{
  "experts_per_token": 2,
  "d_shared_expert": 128,
  "norm": "rmsnorm",
  "tie_word_embeddings": true,
  "beta1": 0.9,
  "batch_tokens": 65536
}
Below are experts of layer 4 (counted from 0) of a mixture-of-experts language model. Rows are named router (the router's row for the expert), gate (a neuron's input weights, with its number), up (a neuron's input weights, with its number), down (a neuron's output weights, with its number) and show model dimensions 0-79. Each number is 128 + 32 x the weight over its row's rms, rounded and kept within 0 to 255. Numbers have three digits each.
After each expert's rows: a language model's description of what the expert responds to. This comes from a sample of Wikipedia text that the model never trained on.

# expert 12
router:136140146109081116136103148133103119129127155117107083050162083130101113097134121096093123207137086155093164139104109068117137163147066150141068157063132166189153150114104113149133137140139124077139125087085110145145112067163137107123104174
gate0:160081112084108109111154123137132162135127120096140169192109125168096114149149105112091137094125098187183140148108125144135112103126115107067151158094136114124133130132171141154160138071134102168129091112160151092110078144092123176144185151
up0:088088112163068121101102150124105159171132105142163110112156166160107167152152176133104149135169128145170135153154165116048146072118173172193067162131102159100094200095121109093123121112155102136185151123126178064121198104111151172140116148
down0:112147199063130107097122129090139102139155121137144137096155088105107154171179090152142095164119113170150154160131153108090117082124133130163146135121105155143188120098121140084125141119133094135118144114109125145191162107149043070130112128
gate1:119073114142142113095121175217135102198132056184106141070133131151137189185135082170110101074095139199156129132108092174141105202091095150123170140143182163099133131074131117117089147167103093145159114108086108156149160131126125068152095135
up1:092083176152101159074132116102139074098127206129159068187163079135105130153154116115133129181059133117179098174172153130159110160160089133112110135115156074139062153093126138096132095093132130075106137188045097131087122066090184119128086150
down1:152069086080114184115117116150133146110152159075131140122151084088096073138104140133101190158142103132136119174175117133126112159158128102144106131117106131151111156113124111081137126127113150135172110143152095116128125102131118126146084113
gate2:177106111121131096131117046129098119178089152129194105137137128117121137117141107146094148090156100091070113150151150119112112165118133108083096109160107159074109147131071071155138117113136129119182132090072101132184111113186163148145109128
up2:182137161105168068134000111114137161101192106072085142110156093147155136175107135145112075122084143165153200119158126110128172102157143089156157100145131097158141132095131111134143144142135148133167167080128163143146096163088145158118086111
down2:132135101083110073139115168203155102131175117111123179090137106163131109098111102185111152069093093115144110098153107143159082096057127094163084151221095126114119106115093094113070089157143102086169091147076128167131135147113153127176123137
gate3:145163087129184161143135071176112123127068049138141063087134100095128143138129134142150131110140120172122098159115154133093120077095168114120111106090185069108125095161156139175063086114091158193095120153157150057136059188120122085151121122
up3:137139122095131132162160089124163128095055029142104112127132090090146169137179179122142081158143165156169120135105122092150126085130174178121087167077182099143125115155146182125105142093110151177135104130160167096136059146085106117121088137
down3:155138173137181091170114152121084134116153132157142131163162152122087118107109165117168150131167168124156140091098158149145193155102123121090121123122067114169092182114119115132136137120080139128125163132109180180052059092130126099093136156
What it handles: Clause connectors, subject nouns. Words linking or starting clauses, such as that, which, also, from the, then, plus nouns after The, like route and Rang-ers.

# expert 18
router:145109074142103104138124167127169132180111136117138110158149165152088141184128104132145073097106182081147192159138096141136110128084129088111151131184068138124199137084132088119093149121124144143091121154111131117139150075118145132124102150
gate0:153203176195151157124147123111133090135148107139107158154085206155130157122120147109134122160171142158159158124120132131144145139119102131110177079133124119135106092192108148168084152092139123156071139117181165159188083132138131126165124137
up0:095151092126125069086145121133111085113130093097152134094108050117133131079140172078146142099150104150019069167149112112141147075120160123144132113106140094114162132063147053106153098186138164144129193143159193116089147150116125170139127082
down0:104102145145126099126139125123173136055142157133100164077178139165126162167131138130106134163193083163133142123135126146133104230087084113141112171115114116138099134075132161139138116138155132116148157123175150147096121131110139123178119156
gate1:079132147128121109116099115095098087143100052123154078200156083131148047122119102119145172114077130133180158107118164099162097192191108184132166129087088161147152192137102145156125103164079168106150146139142074114102130088086149098152133191
up1:152125134138134106103154110116114146176089147156146070147080122137069123105154090131129122171087122150083120133136098150149136168067132145137074139184182116116116111113143149111087157128150147064120143206092099112130169129112066157107052096
down1:134167057115091150121073134123130112136124156132092130098144183153085107094119133169145139118131136136135134144102086105155130087088199130155147117175095115123096138132091152128119115170158150126138099118118171114099097106131159072141164149
gate2:094099097186107152120216189129137111115101095128128111141103114136139165187133152155094118107165136093142136091195129115106134188113176101133133087164164119109091098097166106095115092138152102132066041139076133079093107111041155063144131153
up2:127183183082129149170053126121146092160160150108137151113193136128146061087181144131161116159105133143067131132158099147110141140152116131164154118096069164124125113139074116125162132067099163140112130136118097150130131157188074193128134094
down2:085084112110157125164131110080195122148143083143099082029139160142105086088153137149079109142179139150134105179106174077124129138118079127136110129124125120127124139140184128104140135137175173163157127111129088162140237094156103102160139064
gate3:112108136172145183174133127189132136153106147140125121074137205086073185181087162111144090158123092189127125128196138087173095136121125132141074133179142140098149103175185127135071140090141131122123148108128123123160168120150174119164101120
up3:121164104210119141116201094168129152151112090115162146178140172149130092133153066137119140113122135104132115147116140109148093141113175079137126164115149138140177113098105091101139125222102105150145139166143112123079059117138141096153143171
down3:103106124201103111085118080111114068117182183055104102156145108133070111105184135032173121166120135183161189093148066133080088097080140164161115138101168084155071148095148108131115156138128135087108093125137136159122111130157101130183097082
What it handles: Word-stem pieces. Short stem pieces inside longer lowercase words, such as unc-ont-rolled, rad-ical, lat-itude, and words like to, a, almost, did not.

# expert 3
router:146116176117119080127159086094134117165153116092110179131158089142155156130090149086097103111109093188184104133114213126093169205071112144098063102135091099113126067127110128180090119123105183074142083200101140080113177163102164127116108099
gate0:114123083101139116171176101109133120100150112131121152105097131143108101115125163187085146113086110122138142106113090134024122146142151070087137105150125133097175177188126150173156119167116133185111142165076187058113122161146110052137147110
up0:152124150132147175084111055151110151161160103096106107132148101088124167130114122105114138132170135117106175156182112074205124096138071147182141168127155086115142092081140110173167147109168170136158168059128106155125155130133125162141084136
down0:168172123120103168160098167109165144103148163157129127087107151088118130127098168112165143087074107089164146153124142105126084098077107130123145138082129104146097145105163135151100123105097232114162151107035101127156123116081104164176138062
gate1:127164132162112138134117115073117092089129112135111148156094137141126127193115110133165147112115167098126177067176129113101149121136103049102133062070140162090062114178129132106074152131107127158141150106137140160141179150094124094145089084
up1:135084147134115108186089155118197102146143119115119106140142136125070096134127114121123149144145135149103123150135132077135126108121196094151097117139112127151141155155136139119135105187186093115126156143156128168200124105104064080125120087
down1:119152167139174188100136092117172138115167123119164122124196118093121092145127124142111159092109120154153158166158162067147118155156119079107167143173081128189080137127120140081174159097171166150102097093156125152147118056171124153081118115
gate2:108119186139139163112095109050109130158129100152157073169184099146140117153135161123162141167118128135118134122149139148091129159123185074082156112147095096109139121157123176062167149115117085121061112140159078120173160110106069111131173058
up2:143123127177169159092131127152108104109136125091109111125123127203153145135105083090109102173105172152122148129173096138131165054141104133194168128095116108086130132075164115125125144053141165133104161121085151088123067132141174131129093110
down2:097143158064148164130161139143157058112136158181106150134122155105138133118158194106127152072141144140126110154116113206131159162131101110133146084161085065152174186108117165146106116087142171078106119135065090106130136147152136083189122092
gate3:174105106083124155127167108148136144130156135180114148137148136097168093133091131126161152120107140085171144115121079115094106115108230086141116182121084171110109166105117147138070138147099140097166150112128159097088158115062065076149098114
up3:124139161131123112115143173115156121087169155149106106102152111138140105101176149182129122120125149117159117141101165102171144102128074240067109155148136203145142132089159102145095080087121155167105125097162116104081129168164153205112148116
down3:124122127166098134035085030106090187132122100099086128127120072122094130131122095117083072125105136129088103129098132099086134122167106062134193119177176136100148061121117109151129107096084172108153180155121166129119075091107108125199126104
What it handles: Common content words. Frequent verbs, nouns and adjectives in running prose, often after was/to/a, such as found, released, used, part, largest, situated.

# expert 20
router:108071178098142104181137063167180127118027134189134154110134159110096101108110115175050097129129119185125097125122096085099129131071128117145144110158133193081066104153123098149103109121101101051110125109146152100172112163147154122106137099
gate0:167168125149111149120146144092158121105142072138162115117167165117159108148130130123180062070149126161090109143074193188107123117135160103168114128116114146120120148090187168136086159161111106085097124106133113079136123165154142109156159118
up0:167199131095092152121127092105206148129078115149129149130116147212156118103169109164170069108141156142074093121165154176178083121095133160084059174115127175104093121121105119139133136147131184130125133164143139148151067177158143132143146091
down0:173176136116121123141147100136069081124126133132155136070123118072138092185101155145109107104179109082120102151156134139118110116175121128174104095120110132067162162150070144069109078191132128092091169196139117102151110090156114170165123169
gate1:099137105202121130173139139160103166133126126166086129112085042108108163097117157158147113162112141191083208187134109145112107128099172166132107114120149134091072123142143140088167103107139138186106142105138082137149186111097108130150130109
up1:126128092144132177132140075147179138124091134204121162049130107060125120104124120148083105093146087126115080124163146100108143096136142106142142164123114180132116161144141104085127071142143130114153124105139090080132131093142180141134114085
down1:094097141141082111108115117088073130118144096170051135091106114075126096159083063088074110137125163139124138153116155143105141075170104183096133172108155175046166161125095086165118096109101153114114170131098108102138130065094118130047104169
gate2:118087127146076188126093181156102133109095132198123090178098160146123121134196102111159126133100154094140105141137112142104076118144079160131098092166141113123156052102118123180071090175088147107156149103166119111079084131111161126176202144
up2:144090103113181141101049128122135110125093107098105138142129139110146124090173109148170097125137139116096129120143158136112076137134115132122082169133127122150151118166095114158097158119177132156117134108164095067092083150129164210140174129
down2:135120123105166112138105185198121169139128129091145128136157143133096172120104078109041112210138124126185119161134120130105160124115149150109127181168089113120125147113155168114110119172149139158189154147128101203075098127136152142121132087
gate3:145120178116148139128154139104116053128058097153140152072113116094135120112083086127153134122098105119167168121126143134125102126114145093119149105165114084117180123137133151129100129142106182112197126118104071128194109086124092147133093089
up3:112159151126137131095156078061116156144101159086158151137104133136153144127107156141137123097141128138046165116113165173121108162178134144167129121148159131134124226124144122128106098168134101053132110127132111134170140109159084137135145132
down3:096157138134148199122125160131058072166088127111180152141134186159147147180142119125127091094104197143128150188133110127160104156159105090134131159111127144153090129161172126195098141132129167178141123083161124082134074124153094105076118113
What it handles: Noun suffixes. Noun-forming endings like -ation, -ions, -ity, -ings, -ology, plus institutional words County, District, University of, followed by commas or of.

# expert 22
router:146129098118099109156088091169159125167129109120094132084025134123045143108163123133137148142081132159084200157062112144078126156133072147114149144168166154169128108043176199137128176086135047100110106157126147121108132157121153101132159140
gate0:146112075121100080164122111086116111134136188122081096117180144106137010118104129150196115117102109119132135173134116125075076164135087131155100068144144133124057105141071189095161156098160108102102081140210082137131112093102123109142080091
up0:148118109115106110133149081192118058118194111191164132109138100102141084180177065122122187136114159133116118170090099155107141073185159098083124128108152145126132145119114173178171140121116099137150066123125141055151110134047086107110136115
down0:139150158161087064149129107180165142136125127132154082127108143093152186145134137147162105129081131144162140116203150052099140106105163083083117059042198169088136141113113209036143113129111192108143114107157158141122133087127162073159184137
gate1:114084161180192109079147111151093075118048152181185080080150098124091148092090128196095115144128101087134139082147146123157095169123128154113159162219132119153111127170133110091161101111125138120118093115118165153084154080170089189164103153
up1:159154102155139126091163084145096132103154219177149115195095131078127136151159097119139130152182188146097160060143154210113127144108148099161186107124189139138115131139119109107083089116125165122123135110162124107136136109140149124135124107
down1:122164100101089119139101101080123112112115146149106121152084171180212147138116145132155086140153109060042137082135168154127146146063113093124082140131121125114149094176119103143167132096120198194126062116142111125092089122141150134119092078
gate2:137153064130123097170132234146105142158164124098189105156148122166119122094131161095144137106141100145088161127170125156190109204136129135131117169107065140101067171163135075136131128114119088128087091188116182094121140120159159093124099139
up2:099129092143134117085132086099175155145137150160138067130130101077105075124145095154122120073108128170144116104129118116121109185071137033139102154119165091101098140120139152133111126168089086079121089109155108155042113160042040074124050163
down2:096149116091180139199160159105085158101113052098154105176149116183175124135099086107136177166230132082153129194164149160149059180090180099096062151174159140116142125150079101133151090147139111152091119074115088101095131120094076128152113114
gate3:138087104125154119171064101067122189112156129111146128144132168090103132126125181164115073023117097165127090132185145134145182149111174114168109126090149114129094136103118145132110153085090164104134172141053185128115126141113139157147087081
up3:155145130089148125129131109155107085112142089170142157158164143108104177178070139092084113119099093112168113093187182117146112133143158092162119116149180149096119168173133146187123175161136114107111051170102128156148108096146145066129156130
down3:132100095099143116121136089135149100146094131123132152145118176086146147134103114100083128129085121114120160168165133164071117124094100078131132069081099103091177201117135086116093136051113162117147106100058071104129087137115156205102086103
What it handles: Verbs, prepositions, mid-word er. Common function words like was, were, is, for, in, with, as, commas, and er or e pieces inside words like Pok-er, Fun-er-ary.

# expert 5
router:178170134119110161079140159115100076149147131156188151131089154099120099175111158088097135154203098168154163143062106145135139152109053129062044127189154101154158122109118078088150155120154143083131114079050125181074116127119079130111149164
gate0:174098097087141123144113101147127106114119097082105106138151056067119107092125102123140169118149079106105145180143143147153090157105099141153098117178134056113194106134140130133120123142169114109109140140121129146177127120120121114159134119
up0:180082081121146126113127099150126150133127101123202092141099067083110077165098138110136102105110119127140171148106143165132133122103114118124147150105098056121182104106161102132115157097195092100096160172101146153195154111163130075116130110
down0:138086116102090095133111141144099129130108137088155125104151103161149092081132104118119126101124059176127185173108140131122154178128150108194104137026096087168198140074167104149138115090138101159092158131162148084130176076155133172119150127
gate1:167071127094153140140140149084145110082157098125081135084116118124122120120135067173130166163129094116144092208149169153127141156112124111077177112132142151120106145154192100100137138109182113119129086099134131118106081136070092142138128073
up1:153118120146172149122146125128116135129156190126167133161057150078131141174132134144122111129140126180136103099088097154122131128156080124099162139132183113143133170111155168122132152138109125125149125118146137102020104088157116181142120139
down1:186113060133149136096090100142157185112179082127105182171090176143116163102133099148088159128080152127097144128164159174143177163146145117104122110112128115152109122066061159139146106191141067100139111201074108100174099165058097153132105095
gate2:152155130090136140086119166094143079196092139190087161149082147164106093102145144102118087119078078147075094125194154124118052129111100127173136124103111131126093124193078147188180157080096139144147061135145150124104113123168141159159112141
up2:125080142110119127159137090149173156072175145083119139103125098100154095168157130131179149123068113064166165122098136107143163093117125159077102163108071103138117121117201105087084125185116131157159220161078110118143144143098144121140154052
down2:097175123122130207086139129146087144108090042151125211132116089119120174110133153107092180119140131138170111102145086120097136109108167149071126079128123145133182212122109081102133117087145164212089133132143118138107151148116135168089163120
gate3:135188043148125103110151034134094167076102088128118128091100079089148140111166106088144132053176128149101093138123151125138103122101154128132104121141130123141127135140173123214122103189146130150095113117139127150177090094092108138131103109
up3:134095137066155115091098174116136091106072133115094105129072081112157147155128131182124118166151192125136106147100084140130123154139138113095131186094154111119162106105105119076028145162167067054133132158116110185129121125028088139125132094
down3:153091118129116091138079144103177154079135148115192117126116134157149124205092096124125169131132163144136182128110167149108085092139120154130174128107107071161127164123081132116162148115133154193095081071135135134141062138094178113112171129
What it handles: Prepositions with the. Prepositions fused with the and other function words after verbs or nouns, such as on the, under the, by the, of the, any.